Experts of a small language model: 416 SwiGLU neurons an expert.
Below are experts of layer 8 (counted from 0) of a mixture-of-experts language model. Rows are named gate (a neuron's input weights, with its number), up (a neuron's input weights, with its number) and show model dimensions 0-255. Each number is 128 + 24 x the weight over its row's rms, rounded and kept within 0 to 255. Numbers have three digits each.
Before each expert's rows: a language model's description of what the expert responds to; "mostly gets" lists some tokens that are sent to it at least half of the time. This comes from a sample of Wikipedia text that the model never trained on.

# expert 4
Description: Past-tense verbs, verb endings and event nouns in biographical and event narration, such as began, moved, culminated, announced, his role.
mostly gets: " began", " moved", " role", " announced", " went", " came"
gate2:170078081105108143149128110095087126116164111132088117115167161085126108116145132125165121155132126143112103146103102135120135130126112131145084154135107131114152123156113108195166133104147105128142134131190127129113139102128112124167172152099150126112154126127100113129142124144115134114116131122116137125170095135125145141120177144119143129102148129124100154112143113147084094103118151122148133086108141111098149124167119148135112143139118156198099165119136119168153142123103127152161104193119125136128148111118175111149152115176177109097153129102138096159086142091118151155158123153130118132121113154105134125163099148112111104163134123164135134118082116125140116125072146084164157103109090134128148092127107161128145142115156153117143159149134064099158138134162106
up2:114150171108119106161141120157102125111117145102098100184087094169112122169110112120116139122108092104148101102143133123116129124129115160108135066105137114149145112121123155107118156129144145121166134114159129149084123135117136108123140141127137098116119165152150143112075105082142118114115131127127100095110130127165128178107097108121091125118148093149161170119133138081145148153114059110119117110154138151159123083078175097118124142128152103085136067141129127112118099134123168115137124132166090138124147133096149101176104185095103133138080101115132159131105099111115139096105131130093133137156100140136156140121102130154130207110137108122130141168153121150123111113161129165139126110141144122138131139127132137180122106116160129155142133080166150086135139122129119
gate3:172083097106106114138161171114137166131146163160088158101100081144114166107099141194103149134121104156109164152169152140160184103114157109122175128103132150103147140150110124151119133083096151138114124173144130116124106117175107119130120159094138141104138156124083117140119098091121163156111147104156122134093096129149125084140114132102089127101130143138144154118124127108116145135123087095130097083095132162151151160173108160112130169097108133160140102153168157128133172128120151114148170147119106146090120105090159111143130134102121161146123175112122141166126142088137103140130158127101149139096157117129135097108119119124136099166129139102147105155132146148141158113090121109154111135124160125117098158157108139125136122133136163098102104152151107160133115128143121
up3:143088192100148099133128095131115140166108110145096124149114140087113118098107162096128076134105120114128138097122149127099113096160107180101133104111135140131104121110126102162110166143162104125119124165123121117152162100117147127104152170113146166141114139133125126088137162118112126095134113157129119122126140117128130171090096148150137115176141147115154135171109127095086142176163130123134132137117084092131123102117139109162105137118125120161128130104105148144122097158096114170135138135124127121112146139126145136112133134135127085166110104153119144128139128139095131157111129101157140132079085136088098157125146118162117075124191121163132104131105122133076109153105150167153113100107116168164109087132117122138162179165139170096130141084158125100121105109148068
gate4:148122126124156100130137113148094142136162122147147114065136126161139130120164161150109142142146111123072131123139123108119152128108076147098135126105146138143124084142115142125145108163055112124117154119110125147185135116157119117126096107135163106127124117114128090082132132144115121088123161133143133087129114166114136140112088147082131115141123118161143119115120160120166127114107128097082132131113145118097144134107142110143129183122132077108136097141149126149139161092163147091119154178126162160116131124173111129174152160143117106059092116127143140103134138152115122132155102103171103155138141180150132146126124141098154106130099120132127085145112096114133142130126120096144125116150082102164115172107075145139151157175094120140079167097131104148132115121081127
up4:100131142107141147121141145108138140176139082110091160148124125140146099117132120168096151078128198125160127123162104103127127151120157142125123100125119116140110147153103086110099110114151143161135147104110046157154150130118144195129125110120097105146138142137177132123108136132145145119123188096075094131132113140128137145117183116099145151147115099152130146107139112105131121111161108131160146113132128137133150177142115141130120120157146160065111130136117126117176110131106121146133127146148146144160159094156115137099130151150185136135111105125170110094153091135143160162106143082145122071138113111122116150163091116143106110098137106119137168106122110161093114124074129098111121099181083144133128150130109156159136145091116103143151109122112130132115109130108129

# expert 13
Description: Words after a person's name in biographies: was, commas, closing brackets, occupation nouns like footballer, politician, professor, and given names.
mostly gets: " assistant", " Henry", " res", " William", " footballer", " professor"
gate1:134093130103121137144145114114123141153148117095137153134093094139140139127132129132172118135107095142094140109168120130119136138172124101112141143130122073110142106166135077156132131172119110150187087145137107124124154111145137170098130171119106172097108157069133116139160113134152138144106171176168142114120124149124140149094091126113127110128138169101115131095154104117156123063154142112129103159112108111118117143107140136121094133138103175161122125125130160140147124146167162124151111146101107137141143149094135130091102097106130099115139116115115088139096115141181156130100178163127109100111178114160114150105173157113109109107082125210119107119100129100132149127139099124159146112173115121098130133107096136146154119134132139131128140119140152086098164127146099
up1:159130120086108122150157120109154134089124124104115125183132153092123118173126165110150148088157129103154162150147085145096137120115141163121105099124111135140154138098097128130127131150110157132150084142116132106094126151102114102122148121103157106129142174174149157147091130165134105132112153116128103125096152082076146138117187147159158156171152128154118094137106101140149117166119157153149183114134136151130121156108119135157136090147158100119128122102165107102134162141102144159102158154134154123144119080174124142146119136171132134150117142138114122158118136124126128133144113154086120104143111178104103153162104131178118124133122144126152150127109093132167063178133171119118110164157124099117162124110111152123096123140128120128111105094106156167134172100129144
gate2:128162155164113140099130092143099114138107169117072134113124114114119107106095126136108168123100148107146130143144148140123152153078148114100151083114145089177140104165170136102134073129156130175129129151128154138102116135158138099124136105139144148140113153113129155152113148106151138086127100163124186120164144126115143133085134162074130097136118163099114129158152114150137114102130115109103119136114137127138104099130150109096145123161139116136116107090115113111139136121128130128121149148146120117167139139145119116153161206126112146155110157094170114138147135111174127120135162121117132138144166142158124158121119114115140115161158105126113126120123103161127125095103115145098121098188096091161134108170188154115095138077117140149110120105125138080048122101127116
up2:151154143095106094116157122164129115135137128143109136123141146152125163148103190100121107101128128130104129111114120130118132133096155122108145102129161155086125108113134098120085090079125159117075138125094093094081106156140109148127176129156127123107141109129104100138125114178070115150158156124136172111159156155136133131146167093139128096164117133129148116129143148117104103148142132129139135150163127098134135115153163147131143121156169122159132113131119155110106126130102087108132151117064177118143112088093160138135100132147115108131161125161146136106128119139182117126147126156130133161149175127125207132134152103133138147129088098155184126123145117109086124121121133104134126083159169129137123096145150144156105136111179082100106125079149124123085129122100118
gate3:130138085067143119190121093175083116132110098118119138154143102116089147057108146169161127129109115111124129152079124128096082140144092095150153142141146125142132092142115175133109139113096152130134089117125109122130133131157100114104110144143139142144143149152099126114098112122180104126145161125126122130131116113119126134125121093120117140110107134162167137131113071118171151136117139127086101138120104145109106135126126141151119144119122139113123112132084169141136085141119105131146142169134155136172089120098128083119138136161144138134142128100183117121184127168153128110172114176152127123148109113144098140141128161099107156140163097157095146107151111141081155148124117155142141162116147126110115116183161143141149199138113092139102153096125149113157131157105129
up3:135153121174110165121082152107158166134113155134095139144123114113084163099129145170133135125111153151118117149136083096159126148088149113144110149148121111134164114142119143154091114111134133123141106143190143139118072145144158131133148119106092150122135108193097118138126150131169127126098146077138116105123143105095116121115111111180129089129141144117123125152174172139128104137099145141114126151108095183117134146123076186124105112118120121120152150152159116110151112144140126140131130109111119118115097107161124125114117094148133131150161123114144139111092116177110143116164112110110085066152144108121081105115119115098113194176151115165137119115168137181158170159125117145119152140149124160121146096128123125155160155167127142120086145115152149099130121119117154

# expert 14
Description: Determiners and possessives starting a noun phrase, usually after a preposition, such as the, his, their, its, 's.
mostly gets: " his", " their", " its", " her", " the", " His"
gate2:130101103138104119160109158112125076171156137116131130122117136120101130119138127100122117098130124138143088123123101141117130105140123149183160103094093114132137129129103096118125107130144114133187120117145137123112120155088087116138143122141126132107085121149085125119109143142138115176105105123115107140107139159118059151139136131074152036140154132108155134118098133119083127084147142174111155163141095135121126142139125119134091163127089121107109162114128117109129118177102120121101161148120148101158143170128107107155146144111130141148109094105105156105105162114136112127139084127115105152123085163126137106130136090130097088129121121143090160115127130115121129129121111119120136146137075144136107134089174138103056123114089077143119131148092162157108097091157177
up2:118121109150115099159110097158137102165125180084101144155122141151081165120113122150148125131130093126125076100131133110116144162115082129128132123110100138112134112162136110109154137122148137112137113154131102129159148180128109116121116129166145103103104119121102095152135113154175113128130062124124145134176127158140107129136124143133141074112164139123101127175099103134112120114128160166111102142113105164128066187142137130118090174127097066129124161128112145131122153172120135101123121142124136106147119169155189136141153117141120139148109115158152181104119190104135152115112123120114118114119110147150113110117164096146115124112112086155105165112134157146099146145131105131147139104101099088165126146092118117149085141114169112117109140115109130122083100111152172
gate3:126094129121120087149150103133137108125111130097116116105145136122103135158155115161073118142139115098166105127150095104099124159107153164140154146165156116143165111122075152142102180130109082156122126130119102107165160102123131122105115156121137113121112137143124140095120151114103180142138131133141131151100122119117138106152131107121135103125164123143126109108134140089121115110164129114143164108199138145137089190116097106086136107118100079124127124131119106129130144138105128118141130105128087132155131100127176106166123147128135087118116133147184133140101150162098076138166139131117138191170108161132147131145107106123096141163151155132111166168137162084109140143154116167054088115148173125152107122130095154144115145123122115127112117110089183125150111120132136
up3:132154147141126148152101120122105132139125163110099123140116071130102100132164129089175134142128128135100156096081142119159179137151137108148118121145102163091108149111158102136128115113161167119128130112128164106087155123136110136147113132144113144092149105137162157119139110111108087078130118140136091128138130134128171135065151161099115166137139135077122109127140149162169128150127108164111109183083181121111163064138140100142118134130160130123132169131118101148132121124136117173093120144141162146088154154122103103098122095116125152107106112101063152112138130126173188113144117114126104102135153073116127108131096134103128132099107097079138116104156101127149125144162144111174130114109124135112164110139125120104141135128123143131131134157162101145132159099097131
gate4:108129188123113157086135126095120124114097107124090143139094101150137160132114139159112101126087101106171154132145117153103130116142113114151095158141111140171130134122129124103114170174128113131130128132098111095114100129149113145148131135104112153122133103118099148146130127125137144125126128137135156135117088115101146139132098160135128102106154138128126126090170134142175148137107113127088136093081108113093094127089132177189146142074125135138107118106125133174173059107120122104140144134152130066110122141176097142085132161146134145158077152117077133112142108139119134139159106131127120146096162147099170128125070139112128114122139126125095076122104120149121175146145164155133106155102112087097145157145144163167130115118153170136144148142135174118123148154143136
up4:171158145112119129172116118103090156144102142155126131104189117120154117099129139133153128111137088135081121095131141142171117115136107144146152128164101126138112091124127102090185123133122151133127094132138103098132129160114170154124151146177138130093098108127153115130176098136134136136137111128097118142105123112105141107171127147145140124126145147101157154116150156122110084151112116146127121154171148130121129106105132146089146124117112168140135110114109140155148166122087086114141146135175151136146090129120129088130104082088143104098196100160179133180097139153107110131128122146116181113170083101168137114116099109147132116117120127131146117160077137127108152102132088061137124129138152142146122185100088092101106132113135172107113101127122127128128134146129121

# expert 2
Description: Nouns and name parts about politics, government and society after the, of or and, such as government, public, Social, Committee.
mostly gets: " government", " public", " Committee", " media", " Public", " human"
gate2:090110202068125136167162153101132110130126131124140145138144160109157137139151097151135167133131146123128109161140107134100096162101104137192115092120170121147135094138139127167084107103154120141101125131187115143151138120137075099101115099115117178128154109106145114146149112125117129142129120143129125107091121117153155133169085122110114161106155103179103142128160167135143111128155110131096126182146125133098114192137154100158102099105164132114128180112105097157136140160170117155091099150092148130110098118136111096138136109152163114126128122142126128123182142154141133102119153125117120151129131139121144146137079111136141112123107124144149139111124142081088133175122140114101137079158124109150106106119128115126101144158124116147085102151101141114101144138093160
up2:149108147143176132130104130133107139088112117145158154153098183113151169135130116104109121133123096114080098155121137087104100140139147125097129094159139109164129153139136108117106132121158111118159152107100159151166088139125093084159127164166088119127096104131141157131121136145115156137114130155125139191128117150123124126104136132124111081153137137125159089177134099138082122167119124068133103137137107125131095121114136139148167138143139120094107094164064103140124137129123110133135161122115132094148150124127110112094106106136156086091107110105150176119158143109101138136138168124132119154127135162183115131155111151089165093146083125105116133160122126108117149069127111119148112083145120154096115112067117119145148117138097138161104108161172148140125110113123153
gate3:110100153135117179143141148086141147118126164131125155135144118113155119136168105086139114139123130126114130109160147129103136134142133122098155097131167152142043158151129132140122130154102123126110153142136126120145101123164102175126172078147126125109104136170153132148115187139142130145125072122170144100154114137116099118135120148109096136182130099137118128149100140136127133102101134157114163083097163141157133145120119115139142106147108113179145106121137162131142122107129123102157121097099123139119129146091172130133162130129193177109164142155143092151120145168096102133152144144080108135146105116068148135128090120147106145129168115084110110106143125150126109123129152099143074135123167138111163078130113111138136123132146120121133173142150076103142142141141071
up3:127164116130127162145136134159129115120120101155125083149142156132111152098103156111127138096157151177116111090116113121159115127147126133143126158143105126131147102128132114100123155094160126138102111113129134151086152145107181174140125133132111163160160159148089114107083090106137118092137142131088165155138142113147108113100097111170138142105135156103121123128115106119159147097126134155124071137087097111122119158114156112111136118134191136103124121110129118101168099146120147101125177117193103112130080143141081120097117111120119100148134097134122115098142119091129104118098141127108090105179125176119141161124100119116127127150100175149146139185115125112138151160077102127093155115101082160168102123104114154131162086125136143125091118133095162149125095136110141
gate4:160132123119166147097199126125136139149134141096082111109162107119170108112119116109110146152138098126111112153122111131125126109138153136073162082107126139144103171113116139148188169135146098164132104146124167120157138128148149128146144151104111124164077119116089124118094101152147164129132134099155168110153119139152123151115105161106144147121145137138089133117070178121147133117113084145150134106165122150105136089159114131137101123128138111090121119157114117100125113115126065113120132132153080100138107133097119148118137098139123156157103099122155146114084162132135155116121099140169148145146118149088116144124059148153072126136109151105137107111115127102163149150129134113154124110097076114071121150077120155143128141153145124150137112116117100155173135131115145
up4:157088144144118184097124182151161156123121128139085087120124132126117094155074099107098117081158125120136116125139069130174144140119139131104129087168138137103124158151093076156123151100111121128123129184110127107132091131130148132162131128117121143112150138132137072139138165144164150157116124150146085109098115103138107088125126137103104149141140149156123093115115125128140106134098124137162153089121161115082101126147153124157138173117183096132139125142136120100097122149089127154128116076090103104151102138150165103081108129137139143126118154156120128156155074112095122140123109115105127171143147116128121125131134151128130123126128190175103106115115097124112141151136134146098104143128152118132096118115161100105142146132148136146093121107138119181083133134111072

# expert 6
Description: Field labels and list starts in infoboxes, census and election data after line breaks or bullets, such as Population, Area, Total, Preceded.
mostly gets: " Preceded", " Votes", " Candidate", " Location", "See", " Genus"
gate1:115113141105161118129115130094151091151122100108143110135119148134137168107197091132114147130099114120133129139174143108149121164123112124093132139143139126144101134109164122143122105114101115146120150131130125129123147128141127126087085165097161133147177143106126122078129120169142135149122104117174100148183163188191116107121123144108140140134194111153139128125112134086107102140156120154097126127125117152137128104158115155118111118080147119116168120148102095177124160104161151164155131112125134116150167138107155109201128146110114123133109094150129125147126128081187114118080110128082138094141135108116125147181082139167103101147109149130101132142124113110154116147143119117108137130120139123122157091134099147139125189110128149138125167092104164157147116090114111
up1:119112127173114100113156086137105138151104129141112155159117136143149121117103110185111145128149091081153118112154115122111117149143154153100099095180141140160079140145117145151085156160117110177129156109115121101102132131092116163143132114171159109109139120142125104158118119123127107124080150127049150179137091119141127161083106133117090136114150120127139158125139141152126155147117137125082101131128146134130138088117127145154175149137096142119133119146138165159122148095150121122135105147159134175134134133106068124140134123102116120134128143136146128106118182155099123113104154068110134094135159127169134119098097151121151134152122140114070101137103103160143129131125130090096139125173136056109119114127100128107137137110083149138145145134163146070150135129118116
gate2:155103116139106128107100131149144134160131124137119120156129106122139104143159125168115110133153116078132144118132100102102121186142152104104159125124120149158160124160135130137077124104127124129105185102110117133093113157102144093150111118111108148172112156133135156119161101162138141141104168156106146102116114113138097113105136145131147096170125126128145076112124106133104133081126122121144115149105134142096104158156177137122117137117101183140116136177126113150079105122137120113206182091132093123136164116113112133100125103139137133110130099164080114115166114114122122122084130088151121107106115148146130110094115123160065144157104178114046137100126127109142135130152107103168116119137093112110100096105135098081116118152114165109123124118103120154125161122136121
up2:142108114133092099138106126147168112141114158102118120116100113121101159161156122133095154111138104123163120169118171135142110144158156097131124143101089153134145132127181113138118131086120091145098141085148171127107184100103134101112138159115147084144149117119129133150134137120116150160106123127149121123157144142136119098135149172111121124129082132144133133124134152148184119132136178089118133062116101101085174169151177110166124141096107137103100142151145089163138107109076091129142098097123119117151156101148168151132139146136150155142141143132108103114171154145131132132134150161121120099170082126143154132114144102121108167173114140103108146136128126092135177125110131093094129151122144139124098166118124063122131141141150145152092102117091114109080117123131110
gate3:123138160148143142143100171090133148113132128128150121077134125148160112130148122108099157106125161102109137102141177126177129101153140142135151084104143105140141093151120125121128106101145118100126154158136097136093166148125099150129102166114167098147094120121158141099130111129098144137137114115148097136102112118148132103118120134124174102147143143103098141128143083145119111127162131141145116166129126127081077128120142101158116160152172107124114143175131143091104123102143127156115125116122186145159121103104113156130120149160092182126187151107117147089121140143151118114099127103095103159170150135103157103168133163099141177103102162117096127142146139150129166127106159134168056116138118142106083115148131148147117089129166153156130141163151096134136093108096154
up3:101130181151164113108128138120139134138134114096124136114132159113145174122130084115102140138157094149130129120114132148159151160155146100128116160139147137140128140155149122109102152120107168111072145095114124102105141141122120104125119146174136177161136106125135118132157113133140141142161138109138175105123154122147113191133121055188139122120069091110104116115122144135118176130122141122139116112135167096139128188131135108128113146116151096140102081139131132134173102130146135126070116107118139143154141096125148122160074138096146161146132136149158110092109092118078187132134101134173124108085184154116140127126095143110115162134139160154100134161141143152155129159117170101128077108171104155134151125130135116103131125136115124096116107131109174129136093135109127

# expert 9
Description: Month names, units and words after numbers, such as November, km, tons, minutes, million, and commas following a day number.
mostly gets: " July", " October", " March", " June", " December", " April"
gate1:097125125065155126152104124080118152128153150146157117120133125120114131113111112122134110139121173151177160116128102079090088170088138152138114195136129100177111139171138109132133133149100103140176121103166147106137084147141151123136104128148121153136105139111158110171120144142128148119099163155130100127160152166124116118178117110134166137111185130145127165107098109142157104155098117156129090167101110117135121134155113108087141115069122112132116096151114136166138141121152146098139109121133131160117101111117134127147124099136150107101123129158112150147166154138161148093142160142140129142137167131142126128154088146110144091129158137075120123139164084151125105147121166097135180115160109160154138119108116139103121077119101123119133114151143124139110111061124103
up1:108095159124119072110123127178116127126090108098141113139126138102111128117134135142139086121110140126145101082151141161113150065156122129123079159110140110070133106099111127117137117128137117139133142155124128108133135158117124125120135151142110087139118099175150160146130136166137123082100154123141132156078130115119145157131099098151135139118110080097134098106123137116059130146165115154135159148129164144113131129193129084135091115116171156112130105156111118155110057144107113165130137145153097116150126143132136097173137159091075139155097140126129130148157107105114125158099118143154149119158125129127106150134120154157138132143103155117139122119117106120161164118142102097104099167175153144131124084127172083132142130139126116124150114171114098163119089155171155
gate2:151155119109139135151126164137166107149130120161102125143129098131148139128112164110103126129141144079159129099149155106201110122151098162126126133164163127131090124104124108103159137127094124151134123128104110153116111161125138113174141090106128145133101129159072107119080134160127140099122147112123119114121102133131160113168113111101140120128119094106134162130135109092095151113131135117127080104125101162121104076143148111142137113128140118091154140107110118119073140108144097123124160129180120108096131112138138170145172151148147106137124105098108129147126117130090099121133128141125092137068105116124103160159123128134152084100084119124133110173076125146149127144113138127110124122066142147138116106146134052117145166119071154097084106137146168138129180099159151
up2:163116114095119132143093141165128132161133118144098104173159150134153154119110160126142154140085088082176154121131101120130136145166104141125170153128148133162064155108112094116170132164127147141095143132092146176105084121132144117116136090150105161155113130142114090111113155079099126099156123141126141118151097125141135110154099146120123135139120103115118138172132126100112156104091140120134148108112139161142102106114170099147122125105134089081137112143096109124117150139074097117100139115170130153092163126126147111162112110095086116135122096101133143158102122132096125099149135175103098118142149138143138104138142167148143131084076108110124097067126112146150131144127144119109103125070113157110124113141077123113141129079126154114136154161116176145131151115141128
gate3:109139104152180120187127140155100156169123132107114114133150098110097124128141122161133117162122147089099157096148099133131150143077118187118180111131127152136084117143158103069075146121120150122152101106142133150090140155134113137148133099135112108157143119115138119122122077101117108105139132128107120138116128137148134090130177151125124119099111100175135113100165124145141137153131102132095094116170120144177147107151142133120124150104166119119138140147129174095170139120116096103163115129141146116124134100126109139154149188111160155133115129156118136106135114116097111112151142102164066176132146163123143121135113112140108119126132089101121133117142136136157131132202138099139096118138118102147171163141151133113124095076118137117100119162080101108180107105131120
up3:132095137122140107101161110122089141142090166134110149134174099076082176127100107143117118112111117115091125108100098134137110125078148166104141104136119154140067125146183109108137145126110120144158100106112152122096126139156123143151163131102151156130116103141132147160150143136097159151134152135133104130113124117119084099145142130140097117122088090153145126140128115125128135141155077096128114103138123124143122150142127176122097124071152099096131159124156159121165130127102087130156102127104156094162148144125079139142157160130182148092124144112120140124145125098131109131143119132128085112123172121098143047153144186126115121161089122103102142156129123140169069095132134114118077154101090115162151122128131158125128153133121104122104112138102128151139132099119150

# expert 12
Description: Words inside quoted titles of songs, albums and episodes, such as You, Love, Night, Dream, plus the closing quotes and punctuation.
mostly gets: " Love", " You", "!", " Night", "?", " Dream"
gate0:141076153134125120111089146124141110111111125146158172103148082156095110162142148159162119093145096126124132113125159165132163124165113192157124131093121150124096121116118146150105080110115097143083124115105136102102133096108122137136149113087152116108068121136168097111129158119140136131167113149159124124157109171120114113119085123132135136148156110101113092167155121106145107109167157140109099157107095100112130100152145120104133170143138137151125146092098119131146126117150123142197133120091147142090117121087112114147115145115097189148159132138118173109102103150143102155093104124131122140163177165106124110155106148131168161110132119131105180133111127144143099113130118082111149157120171114117110135111154107148125138087137125176110114080148116142118130120143137
up0:086119112146148126132140148130082116130101122111139178113107154127142131141100120127102123095139134118114141138112173147092122162153135140067103130127140143115086138078118123131126092124085106160142137119139110082053115106112152157092121099094116141121120122106131127163082118083123114076160147101125115142130130128101085145132146107162087071135127129129125138162130116088128151115119120128152147138150139111141114098137101157082117147109136146156082152093119132138136152113176124148118137080140126141118156123170105104118114160139127122095145136128087144090159130151131135092082147159149170145108119142136114082117084128113143145092155151139176155140146112154102144115107172141120120117141135127113119107131137107195154123108127116107162117068141133092136100091173132
gate1:109142078106115156102113100129139164116108169126118108128148109098144154108100129167161151163097155106121109133118125114165078126135115090115149129126070114153142137174085116136155146133144141117095136126122175116147142135103147141086144171138103123169111125124116092171117102169116139104120156139144144143160147156184140108090100122090156102108120121180135110151126118104121143117121160068139100146118112150102156165100177131185100176114122154130131144132144147125080096083105121133117103139136140171122109168110103126144165123146122157142111110087147152084136155132141121131138115138105114093132124116107131180150120172125119125127147120143159125115097148126105142111144118110109110114084118175113114105145126148093119106065117117141129122108146144130124151077104141
up1:108154085058125147157142101204121161118113117118112167117127133104138096115123128103169115135118155152120153130105121132122109155154142108123127133133092117154168161149118148112128145127157170110185100117091098094101136124111149151134123151136072118143110141135157114120135117120122129148106122101114120121141146155125142152113137127065114121135159110162116109105078154128130093145123125145114140117138123110149162124118138159148058135146150137144140146137134129107075139162113092151107133153112114153132127110118116128137123174147077146146136145139125138097179114089124157144140118135097129125139177136122072086107097108161079122114141120092119131119162132136140159127166153089179169159148133114114126143179132117157154108131090141151109104104124143153091142061134114
gate2:099141123093110128130159164098124112140158120118145150093158145118135133096107081127116098125117143089112139097154133143096135180093125130118096137102155146099110135164139091130101120133140128103162149103125124136144137128137089119109107166146104122133154116140144146136153153098131104131142156094083103090163146144159125121135094133117135137088113172094175163114124127154136114140166101135119137124111108147132141112150156122133142132119148129092110123132131122120151163112216158091129129158118113127152120163122116147129113128169074104162123105126090107170161131110106112077106128121103139154135147142146118133112187175159131157182111099120095155134142148141094121096107098162141149114139126128134164132111108114047148097103053133133141127108121140122138138100180130
up2:119112129117171170140124124169101143110160101085123133138141100099145113113131128128145196140167130120179116124150138122167115118152135125123145136124130131135097143091128148161129144134087142094088090164110131110061149169103145135168107137097151139121133143128110116136133126126155157176136157126136094117149143083130123118139173116157128136155132050145137135126100130098156142107128116167137133129109119149136154109132116141166097158077099110137131124107135115128124103135123148131123096058124194083162112080109115096074116139165106148115139135148131128112148132147124123150135116155122126085144109130124160107149087114103076136133166112113126187130149136154167132125133100127154136107112098112114133149109124140165120102163165139095109142132120103091136145160089098